config = dict(
    d_model=256,
    n_experts=160,
    experts_per_token=8,
    d_shared_expert=0,
    activation='reglu',
    router_score='sigmoid',
    balance_loss=0.00507,
    balance_bias=False,
    norm='rmsnorm',
    norm_eps=1e-05,
    optimizer='soap_variant',
    lr=0.00289,
    batch_tokens=131072,
)
Below are experts of layer 2 (counted from 0) of a mixture-of-experts language model. Rows are named router (the router's row for the expert) and show model dimensions 128-191. Each number is 500 + 40 x the weight over its row's rms, rounded and kept within 0 to 999. Numbers have three digits each.
After each expert's rows: a language model's description of what the expert responds to. This comes from a sample of Wikipedia text that the model never trained on.

# expert 29
router:528521493489436506491531477516431548528469544440469412580539506583528517524539500486485520531455491568532482442550509536470566479463534499511447522520500541482487510553427524511496575496512448
It responds to: Middle and end pieces of foreign names and transliterations, such as -owski, -berg, -ari, -ensis, plus the verbs was and were and the word when.

# expert 7
router:518497484450508494569509530488388525439545546473447472478494483544494543487422498459525548485474426535517492477508501536476456528527503504472468493488429471496460485543538508529517516511480513
It responds to: Past participles and passive verbs after was/were/is, such as released, built, succeeded, held, mentioned in; also table separators like "·" or "|---|".

# expert 14
router:517509456413517517486500453480416542464507565449501483533464460494541490569529553507578534529552479496513451401522505470487489443528467524500502512537462481495477547567552494505452506566532475
It responds to: Plural nouns for groups of people such as men, players, police and students, plus commas, line breaks and The that open clauses or table cells.

# expert 58
router:570532565477445524475506474470503612481444494473515478551523592510530488505481542469523464451507532529573457514504522489473505509630564542485494473530531522474457559571448485427417513516459531
It responds to: Author names and years in species lists, e.g. (Staudinger, 1887), plus the verb play in its forms and party names in election tables.

# expert 54
router:553473582475482523510547499479478561495527472458501447537464536508520489521486593491461479448494524513507468458494506537473559420473487472429483547479517484489485511578508483426413569460442488
It responds to: Everyday nouns following "the" or "The" that name an entity, such as film, school, group, book, town, boat, viewers, Vikings.

# expert 8
router:562504490477503518496477497488493506465484408473452463484487519457522464478416560449438485496430498475482538475472450558486590423467494493513479505579483501534525521545445590469427482592501505
It responds to: Inflectional endings like -ing and -ed closing split words such as Someday, transomed and Things, plus color words like White, Black and Red, and every/each.

# expert 48
router:521475469472492416501564555496497462490519533484567446557452571497504562471512464438488471507502457561501433535481448560546526486572523531558528541506489467555452560584506482428459517503526569
It responds to: Line breaks, dashes and semicolons that end or start fields in infobox lists, such as before "- Region:", "- Owner:", "- Family".

# expert 47
router:528471562536454527526499524500518525437479486540494472483467483524497496456446520438535454470520475559485441471536468520484530475516487507479470506524567411484473468557509557512489563579512562
It responds to: Wiki heading markers like == and ===, table divider rows, coordinate degree signs, and digits inside asteroid and race-result tables.

# expert 57
router:536466498451520563515486537549563534503537438516479510583494515492484515490472501456543448542454545515491442455526478487479519498555508507512421562500564454533477554522447510452452493524491489
It responds to: Full stops, en dashes and pipes closing sentences or separating scores and names in tables, such as 22 – Lawson, Navy.

# expert 1
router:557536512430480497490481444511487527523532500496487491478527470569514531487512537452487456429471527558511475473547506494505565498576483487469539486533502380460487527523478525485448477515503455
It responds to: Words placing things in time, like date/dating, c., since, prior to, plus month names and "in" before years or coordinates.

# expert 5
router:539485572496509579556598451428498526420492456511503461504507534444537526521492524435459485476489534536475509466493501428552556501489490459475477550536463511514506471612544478424435521510442534
It responds to: Nouns and word pieces finishing a noun after a, an or in a, such as committee, job, song, man, plus year and number digits.

# expert 43
router:531454455492490485511464512418434491447495500513455511556447436522546503524504546499532465535506500472560436469481439560511502520501465509544461491534517563541496481539485440525451477517527503
It responds to: Nouns and adjectives naming a sphere or sector, like public, political, military, social, business, Labor, in institutional and topical phrases.

# expert 9
router:548470524441490544575523452465494552509553465478468448525530541539490511527515559485521476426511542543521535417524543519472525473473494470459494494469527515473498506599504465417426515526518498
It responds to: Whole nouns or their last piece after "the" or "a" and often before "of", such as term, account, damage, position, pinnacle.

# expert 20
router:495459523529501527538542533520439559471535497462508493518492516509508537551560478481509483511457514508537478561521469518440490530561461487478449532460531465524553490530538514463461542551482450
It responds to: Country, city and region names and nationality adjectives such as French, China and Kyiv, plus final digits of numbers, years and coordinates.

# expert 12
router:479471475509474550557474525445508482454529518465435464490495449568513495468427489477530447528445507513461465500508511520473499469531520567566477449475500430503539533598411518444474521486468453
It responds to: Opening pieces of Latinate words such as cont-, ent-, det-, emb-, concent-, plus adjectives like social, official, political; also table cells and years.

# expert 37
router:598496524491515473546488511480474499515509499489432533476434441496501548517463547458529491494450538502446481409537447537381527473565436516476502555480549441480508442511504478464474544560477548
It responds to: Joining tokens such as and, ", and", or, &, plus prime marks, minute marks in football scores, and line breaks.

# expert 61
router:482461477481523490516507492485480520486453443565399455523583526513555466474520519453502444456497481495425486486492484497473551484548459531543509433548560505552549488511495539507502494525426540
It responds to: Syllable pieces like har, bar, car, kar inside names and place names such as Harringay, Ibarra, Carpio, plus the modals can, may, could.

# expert 23
router:521509480481542484520447503475420566409564527465526481497583489535495502445473550405527492493478496451503429429511472493483494486532485448465480532459521454515480542500460486517460482576521479
It responds to: Full stops and other end punctuation closing a sentence, often merged with the final word piece, such as ing., es., "., ?, !.

# expert 45
router:532526556496488495434472498475378503511496471500477489508571477494542522497494552485467443495517543545503486437478495532503534522491450495417483448481437502499543517476546527520488576499558470
It responds to: Line breaks, wiki section headings like ==See also== and ==History==, table rule rows, infobox labels, and $$ around displayed math.

# expert 19
router:525471470496500541528474487554442539538454483550472480491519505560522466487493528426484428508421521483476467490451467486419490498486478428432440569497492471481580477569491511504433499500435430
It responds to: Romance-language name parts and particles like San, Santa, de, José, -idad, -ão, plus pipe separators between numbers in sports tables.

# expert 6
router:542500525481500518517541595457440484447525488466420493531465450509497487483463494528615490544489459505511403499530506537476494480567421507513480501502485500536463502576519489461479547535473449
It responds to: Adjectives and articles before a noun in descriptions, especially nationalities and roles: American, French, British, local, professional, a/an.

# expert 39
router:486513479531484489495488564419434523440533522444530427536528499491444543485467490495514475484436532467536491444542458509465512517485511542503502523477516466448528475535473492470447539501480520
It responds to: The words National, International, civil and human in names, plus pipes and numbers in sports, election and results tables.

# expert 36
router:514491472462554443475504552485517517472489461496440515510547524479558487456502520434474530519520459474500467484464443531451501378531451455510448495498495456532450563503478516581416560507502477
It responds to: Word-initial pieces like O, en, inter, un, at, often just after a table pipe or line start, as in Ratings, Watersley, Ophthalmoplegie.

# expert 11
router:522506487525529508566458558499478595441514470566459480592482529498561435508485478517483510470475513465462456502502462474482496479478476527472448507500526416508545469621521527514406491481489503
It responds to: Words and pieces inside proper names of leagues, institutions, cities and teams, such as Academy, Museum, New York, League, often in award or sports tables.

# expert 10
router:547515514492402495526557484480469477461458463497551493499515566512522471474506518479549470508421434498474481454490512579545509493511459529479433468498527445554532523557492548512435459526491515
It responds to: The leading digit 1 or 2 of a four-digit year after a comma, "in", a parenthesis or a dash, as in 1961, 2012, 1917–1920.

# expert 44
router:566494466480562544557465521527482566449523507440515510523472472545584490508550559465558537492482434515478464482475493512536458495579429565488478463516428419525510511568515479516416515516538465
It responds to: Job titles and roles near person names, such as politician, director, Commissioner, Prime Minister and activist, plus digits and initial capitals.

# expert 2
router:500511472509465450476553490481488591446488516549451503487461481497490493479495544481498505499493520472462542464527420498518463528496503543499478507515530519553460555502421490486460536536469540
It responds to: First capitalized piece of a split proper name or word, such as Tre in Trevor or Trees, Re, Se, and Hor in Horwitt.

# expert 0
router:539499491447557482528529546497458546460507479474461516478569467474510421493536543460491545491441462521490444445472459535531568456494420480477506557515453453525455519476506499425506519568489489
It responds to: Mid-word pieces of proper names, especially British and Irish places and clubs, such as A-ber-deen, B-ally-mena, C-hel-sea; also capital-letter starts in tables.

# expert 25
router:558496514480489493503472490471484576542515503476460503453473482471465505467514517443471457526508517540514517472510486518558508447533474442436489530537563460549488472522407518461419557590456603
It responds to: Opening pieces of names and words, often consonant clusters like Cl, Pl, Fl, sl, str, and Vill- in French place names.

# expert 4
router:463512538505465525564510507438513502426496452456469482551475465496590490493541448407503583531415527517510504514511545599502501577518483546548484435569506506545453438533506468539451553495482463
It responds to: Digits right after a decimal point in measurement tables and coordinates, plus short word-start pieces like r, p, f, cons, equ.

# expert 55
router:541529426506390489508539480466478537473542537488491499445547527471526427452499548446552529517421540485489447531495492530492553467503508506548489504457477421524527498586458516513489483485522482
It responds to: Word-internal fragments like hel in overwhelming, uth, spec, plus words such as other, different, such, and "(aged".

# expert 53
router:520470525474535535510503440474476527576517463492573451521607478457517486458484537472520449485482511517452511442486542544513512500580421422464478519530535493487497532494524487500486524460543437
It responds to: Double line breaks ending a paragraph or heading, plus infobox field labels like - Born:, - Coordinates:, Personal information, See also.

# expert 3
router:515484540478474501510457546455585471475472521490544525515471502509537507512519601507527551487441516508550520514544494532529444470442531569479467503428484495474462511589460558517482439508553505
It responds to: Stems of Latinate words cut before a suffix like -ation, -ing or -ed, such as denomin, express, design, develop, build.

# expert 13
router:480522468508467511541548572420480574442492499508436494511491505497536476444455509483501496475475528563507431482484495506425521469500508455404487509459527444482497489551573529508472500581491460
It responds to: Uppercase letters and acronyms in codes, tables and names, such as USA, MP, FC, DF, KO, INE.

# expert 26
router:553497459507520447557564563435463550491516522478516495498567564500491545527517541429478522510532543528511512466548492552503506495508520551480475443528417465551575507569471530525447476520504512
It responds to: Opening parentheses and quote marks before numbers or abbreviations, as in 136 PS (100 kW) or 23 (PP), and table separators.

# expert 31
router:577508465445493497550475544459512547488475479421489512517563495567526482476491531414527436516451534510466460409482457536490491411535493495465480486570467442473498545530525467544492497524515482
It responds to: Commas after words or names, "The" at sentence start, "of the", "in the", and pipe cells ending table rows.

# expert 27
router:519488534509486462505463505502540470486524488522454486521499477473553537485486516498449458474429406478489457522454445494574501468524493502483440498576442505523516564554469531509406530534548438
It responds to: Commas, spaces and pipes between numbers or items in lists and tables, plus short pieces like el, un, long.

# expert 22
router:532511486473477473530527488468509524509518513473490502514500482521514519511510526493538487522447534519516441486550479481516444445528544595473441483535516508501467544527546464492428521531536465
It responds to: Commas closing a clause or list item, often fused with the next word (", which", ", who", "),"), plus pipe separators between table cells.

# expert 41
router:527488546492494486488595494434422481533496412500488462472498520541558528507521524431442468472468523545508461476463510512506497535545492456435526499480508547512527530487521518478415550535502503
It responds to: Opening adverbials like In, On, During, In addition, He also, plus the digit 1 beginning years or numbers, and the word hence.

# expert 51
router:559566452521493488454522465440498531554494502538447507486588486531546505467492593442453490523476522455497473471521495525485454459536464516505503558519514546524518502524496573455425513524494542
It responds to: Verbs and particles describing what people do in plot or career narratives, such as went, wrote, took, come out, put it.

# expert 32
router:577490517401518553490484482440490550481480447451465476587492434507547587543491518440512501536501485488501463474500514530457522539467490560531492457550462509492475509542487544533520531548492460
It responds to: Middle and end pieces of Latin species and family names and place names, such as -inae, -ensis, -idae, -ton, plus County and Catholic.

# expert 21
router:577511463488503484511536555451408535491473475453476454545534543510504472486505528449571469522478463510516484559538508546549514467504485579537420457499491590537544524587510549548446465571449463
It responds to: First pieces of words like th and Kh, digits like 1 and 2, and opening quotes or brackets, often in biographies.

# expert 30
router:530498508570467447504521505433514489511520493532554452471538482501574496469445555424478519530446442562446445511474445528515508493527516456456480541538512494493495478546450518454491457527497556
It responds to: Number words and digits, such as two, three, several, Ten, Sixteen, Five-Year, along with years, ordinals and quantities in lists and tables.

# expert 15
router:542502479479496508534545479453460500443521509515416505446518517540557584506548485413513510566509530490456474477494479566541471471561489503493500507564423498453516583485496475556381530496506494
It responds to: Single first letters of a word split off, such as b, t, i, plus pipes, paragraph breaks, and clause openers like "it was".

# expert 33
router:519507473540451502503521469466463536463470507483527467534501492494564516499548515437511410547467507551506482474566484518413512424511514496497478524504524423503495460537467528428451517507545473
It responds to: Closing parentheses, brackets, braces and quotes, in tables, LaTeX formulas like F_{ij}, chemical SMILES and citations.

# expert 17
router:565454510540494495519538500503510508531539513488418550517501540476543545530510490445518474479524582521506464463500433551431484505553534518487466526508504434535489505513496576449463480561481563
It responds to: Linking words and conjunctions that continue a clause, such as but, including, such as, especially, than, plus table separators and list line breaks.

# expert 49
router:469456513496530486495509556466420553531490613499477421480506509553593517510523478470455508506520487454489499476525493564473481435544454499540502506491531539530507551567499556533457538547478541
It responds to: Numeric values in statistics, climate and sports tables after pipes or semicolons, such as 18.2, 13, 1–3.

# expert 62
router:537500453523540501537495481500499530530495538472507504589515461528505499535529519484467523468483490536495464469489484502421558548529523575504468489502474488514517490578495516490469493525516490
It responds to: Final syllables of non-English place names, surnames and species names before a parenthesis or line break, such as -berg, -sson, -ensis and -ese.

# expert 40
router:542453524471544495531485547518523565504468483536489499515511445517589469479453544431500521463446548506487516519522428492487554446480542539485466471580557506489447515545425536493509552520498512
It responds to: Opening pieces of proper names, mostly French, Italian and other European ones, such as San, Qu, Bo, Le, Saint, Baro(que), Const(antine).

# expert 18
router:515495500465459516587507526484513492482453474506496493511583481486568536478540537482511475488461548460519464490484486585520530451503437515472505572516469462448443542507429557503462537561478528
It responds to: Short consonant-vowel pieces inside words and names, such as ac, ic, c, at, em, in Stacie, Lycopodium, Statue, deficient.

# expert 24
router:467467558497482506532500535485431528443474502485469511497446476452473422508480517475476510479498458482438495476464454512493525538589492545531489523493472498492525453518462500511421493586512483
It responds to: Words for taking on a role or office, such as as, became, former, elected, appointed, and rank titles like Lieut., Vice, President.

# expert 59
router:469562538488450544512506554474476525462596519484438490558478465493549524489482498494499488541505429526523442472506491560478521480540475436492431494540502512486493489593515478489456542529532451
It responds to: Possessives and adjectives before a noun, such as 's, its, his, their, new, former, Royal, original, and word pieces ending an adjective.

# expert 28
router:531491493394522510491540493450459508526540508509486469532538491504610479471464496485535478520505465522508520442573451563483475442530452489481466480506463540479489562535420470497474535523514492
It responds to: Capital or lowercase H starting a word after a pipe, colon or comma, small numbers in table cells, and assorted mid-word pieces.

# expert 35
router:532502516479521555488483517509453543475517501477427442507477491536553512503508508447530500492490510482492455415474506521487453471544434534464469519525514506514490563505463490523450503551530448
It responds to: Initial capitals, initials and first letters after a line break or table pipe in cast lists and tables, such as - J, | K, and LaTeX symbols.

# expert 42
router:595471545459457533503543499510444457414481569454467544528456496571530497481456576507483475527515536499551423485538521549450580477507469500501484504483480519513455491582538532480491504527448477
It responds to: Subject nouns and noun-ending suffixes in technical or topical text, such as rock, water, guitar, aircraft, engineering, injury, -ic, -ation.

# expert 60
router:539499488488555491521522459437542553472494497468511538513549491497555556486493482440517459494469539520491500453499479509497497484517492527550512531513477524504492552595504480516484449537496497
It responds to: The abbreviation St. in saint names and church lists, digits starting years like 2014, and the word-piece est in forest and test.

# expert 34
router:515462522445540450495548504419389480478501469545520515444525506458523492486569488465533492513473454551477420449474502501535531444549500501449557519515564428453551518568516480553473527565523524
It responds to: Month names and the day numbers after them in dates, in prose and in schedule or results tables, like "October 7", "December 8, 1894".

# expert 63
router:516550540517455464516467484439484564496537557476423442529456497511567497495548518465521507432481555481560434502470505565460506465593497484404432508515521530515467515574459497482470493552553452
It responds to: Nouns from politics, law and business such as Congress, Union, business, rights, success, often after "of" or inside tables.

# expert 56
router:526495467480483488546507541481532553508497480460540467515574502535520485469497549509556479554501500584437471488548497538493460511553511504484500487511495516509518512477514523491423523541556496
It responds to: Table cell separators, section heading marks like ===, and linking words such as by, was and appeared in within film and cast lists.

# expert 16
router:480513500521478464480447531435467548405506539489476472466454516488550525481414497443485468481527530566498488473480474462467552490512516523475525492509519427460556495563560490450494536511526529
It responds to: Column headers and field labels in tables and infoboxes, like Speed, Party, Candidate | Votes, No., Notes, Previous, Personal information.

# expert 52
router:541528484511537469531528473435500511542508501505457514518563474482558523521481528471509414497441534539549430467524470529430449479545471497564430472532465533515524518552487571432438561520455545
It responds to: Prepositions and auxiliary verbs in running prose before a noun phrase, like with, of, by, under, over, has, had.

# expert 46
router:522461513505458492553492460476503562485545470551459406461438513516557541488474516477455502467504500548529500506472418509511547433524505468508531524521510534511544557570579541490441581553479466
It responds to: Middle pieces of personal and place names (Dev-en, Mo-een, Bad-en), closing ") |" in climate tables, and line breaks ending paragraphs.

# expert 50
router:593473473525460490499483563481471472391545499503521462516492499486531523442432544480510503411481485471483463514441548519538519476528505505518473496482479435480508500604520570521439497519480517
It responds to: Middle syllables of foreign names and titles, such as Madeleine and Robot, and the word special in special election or television special.